Below are experts of layer 3 (counted from 0) of a mixture-of-experts language model. Rows are named router (the router's row for the expert), up (a neuron's input weights, with its number) and show model dimensions 128-255. Each number is 200 + 40 x the weight over its row's rms, rounded and kept within 0 to 999.
After each expert's rows: a language model's description of what the expert responds to. This comes from a sample of Wikipedia text that the model never trained on.

# expert 62
router,160,213,151,184,197,227,139,249,249,230,175,132,241,175,156,196,218,259,142,232,230,175,244,227,238,236,195,209,185,289,248,120,228,211,151,174,184,238,246,233,163,211,251,167,141,227,239,170,161,145,175,211,162,144,173,220,126,217,156,129,180,286,233,196,183,261,195,121,179,210,206,197,247,201,290,219,214,115,243,190,177,129,150,271,186,128,171,179,141,201,217,190,169,188,186,171,248,199,192,233,146,127,243,206,152,239,188,229,220,228,152,218,188,185,176,179,140,236,257,155,202,174,276,156,236,225,196,192
up1,236,153,180,192,158,218,231,153,297,200,161,219,261,218,245,223,201,216,240,228,166,228,149,211,191,227,233,141,205,186,218,204,188,219,215,195,248,187,199,207,172,251,232,225,219,242,214,199,209,144,320,105,146,275,218,200,246,193,207,136,193,202,233,167,255,238,193,186,272,226,222,173,179,235,204,230,185,251,174,201,208,255,235,201,208,264,118,185,233,204,170,173,120,203,249,196,203,244,185,226,190,107,152,205,187,181,154,116,157,229,190,148,228,168,113,224,280,236,110,197,193,221,207,255,227,215,230,217
Description: Tokens in legal, government and officeholder text, such as Law, Appeals, Commerce, and the space or digits before year ranges in succession boxes.

# expert 20
router,172,176,179,133,182,201,175,136,162,161,152,189,149,230,206,167,157,209,249,129,198,159,249,201,144,216,143,206,163,226,204,209,236,199,194,215,238,180,249,271,187,156,175,192,163,231,149,141,195,221,195,109,135,187,195,183,161,257,196,149,191,154,173,154,176,192,266,221,178,157,250,209,274,184,147,145,254,287,166,208,125,252,132,165,236,289,224,229,223,274,144,173,214,184,188,198,219,236,220,257,254,261,203,247,207,134,202,190,236,247,244,235,192,217,245,214,175,157,161,167,213,270,213,177,153,187,215,172
up0,190,177,240,222,180,126,196,181,167,209,285,202,85,177,175,279,145,135,178,227,215,217,181,223,187,107,158,240,179,113,221,182,229,155,164,195,191,248,176,170,156,193,148,205,169,155,152,223,232,144,145,174,220,157,198,136,169,248,195,210,200,211,295,204,206,176,243,214,287,205,226,200,211,224,210,213,174,201,188,178,219,201,183,151,210,283,246,192,159,220,233,220,232,222,275,231,228,150,236,193,125,99,216,188,187,105,235,222,174,185,178,189,194,248,149,150,175,213,214,237,221,132,281,199,149,268,188,211
Description: Paragraph and line breaks after a heading or a sentence-final period, plus word-final pieces ending in a period, such as ations., ing.

# expert 21
router,198,185,288,252,208,217,164,135,240,227,274,214,222,235,161,201,245,233,226,173,227,206,241,187,196,176,157,142,270,237,202,151,220,249,198,133,193,140,215,172,191,222,204,174,208,123,193,237,169,158,178,188,155,209,242,199,258,149,203,247,188,239,222,213,234,200,192,189,196,235,164,180,242,253,116,202,130,214,236,255,196,224,225,229,149,154,235,256,168,207,192,243,206,160,254,146,192,215,119,164,178,145,225,248,226,179,232,275,184,198,150,153,294,246,261,173,191,166,273,170,174,267,188,202,221,228,153,232
up0,236,225,218,171,142,262,220,191,173,215,224,110,231,259,209,110,258,142,224,242,97,258,152,239,277,243,283,200,187,209,171,254,191,175,249,172,174,193,148,153,223,212,171,221,194,210,240,183,203,169,187,243,331,248,192,291,274,151,187,232,210,229,249,229,200,244,251,267,171,149,190,193,132,211,173,244,209,200,141,219,185,227,175,170,186,223,203,176,297,193,117,207,196,215,182,182,217,183,157,224,300,210,186,116,176,190,140,178,151,230,144,229,195,265,147,234,199,214,231,205,170,178,189,315,160,256,196,213
Description: Endings of nationality words, surnames and titles in biographies and headings, such as G|erman, Austral|ian, Em|erson, S|heriff, and "Personal details".

# expert 47
router,201,211,201,216,145,214,160,158,159,145,209,170,249,171,241,219,256,155,131,256,230,162,251,185,251,226,214,143,162,197,241,191,291,173,216,202,253,146,165,269,177,157,249,185,192,248,224,204,143,230,159,237,236,139,143,245,143,279,204,165,197,247,194,222,109,220,248,165,131,274,277,193,226,142,212,147,289,197,223,222,188,179,156,251,158,197,256,106,146,200,229,203,173,148,166,181,266,140,178,211,161,262,189,194,163,145,187,197,229,238,231,230,246,173,190,215,221,231,161,198,224,224,222,226,216,221,206,214
up1,207,176,201,213,233,174,262,254,148,194,122,198,239,147,187,180,231,201,155,177,171,211,279,253,172,220,184,228,205,201,259,169,219,230,267,232,129,230,270,106,172,242,179,279,159,130,183,207,198,202,219,176,167,184,221,169,230,206,204,166,273,239,141,174,275,226,239,205,285,194,129,166,165,191,232,232,224,146,270,209,236,155,198,218,167,218,149,227,145,144,202,190,206,291,169,204,199,211,195,163,186,174,192,206,195,203,158,172,196,326,220,217,195,237,238,191,174,186,246,213,206,212,155,172,179,97,235,199
Description: Periods fused to word endings, closing quotes with a period, and line breaks ending table rows, such as field., cancer., ").

# expert 50
router,142,206,177,276,179,245,200,175,243,228,214,215,210,195,236,175,248,209,236,168,153,165,196,229,165,173,179,173,204,191,164,176,277,191,137,162,198,156,207,195,139,148,171,167,130,152,184,192,201,180,198,231,133,248,165,185,195,175,195,233,193,178,225,158,261,209,184,129,205,182,160,192,244,224,197,221,164,223,151,271,208,215,197,214,194,176,124,198,168,233,238,177,175,186,299,225,203,222,268,92,232,152,194,209,122,262,267,273,183,202,149,235,260,207,230,152,239,221,241,135,207,192,221,258,232,234,159,131
up0,167,190,256,237,139,240,146,226,214,195,207,172,135,141,212,212,148,202,281,271,198,245,205,230,227,208,177,199,197,198,181,207,159,233,210,239,147,168,219,193,210,127,294,196,217,269,247,194,215,213,193,154,154,185,188,182,181,178,200,171,206,173,129,271,253,136,244,134,165,193,159,198,278,285,188,214,280,262,222,193,233,122,212,173,162,178,227,201,187,242,228,273,152,231,263,183,238,206,179,229,299,208,159,131,118,180,144,229,296,170,195,158,228,124,190,189,183,196,220,223,145,201,212,235,184,202,206,255
Description: Adjectives and nouns for population, society and ethnicity, such as urban, Asian, Black, political, social, human, living.

# expert 11
router,176,179,258,203,210,243,157,173,221,252,215,241,281,130,179,237,305,138,237,197,249,258,152,212,127,227,195,215,189,228,241,231,211,157,186,148,257,153,199,260,191,218,181,192,127,207,177,197,163,127,201,253,195,216,205,227,262,186,257,210,203,188,208,165,202,155,166,159,259,269,186,265,196,267,176,86,189,217,263,215,270,181,239,217,197,196,216,173,177,184,263,197,173,206,267,162,205,129,228,115,194,217,149,211,198,261,150,224,188,235,187,148,203,183,222,191,203,233,150,203,238,241,268,196,265,154,175,252
up0,181,185,194,166,229,250,254,173,245,171,253,149,183,265,177,228,139,253,221,161,135,191,169,172,172,160,238,174,242,225,140,214,186,221,206,186,185,193,240,143,210,199,169,216,234,149,239,252,194,261,193,190,222,168,238,225,219,63,141,230,181,206,160,230,162,245,250,219,216,181,191,113,175,202,189,213,133,194,237,169,143,181,251,164,231,276,118,234,276,160,180,165,236,175,189,140,148,173,232,261,248,141,249,151,243,159,173,253,206,176,252,157,209,192,204,222,218,208,209,289,195,159,217,195,107,178,239,243
Description: Final suffix pieces completing ordinary English words, such as -able, -ine, -ness, -ved, as in Deliver-y, coast-line, care-ful.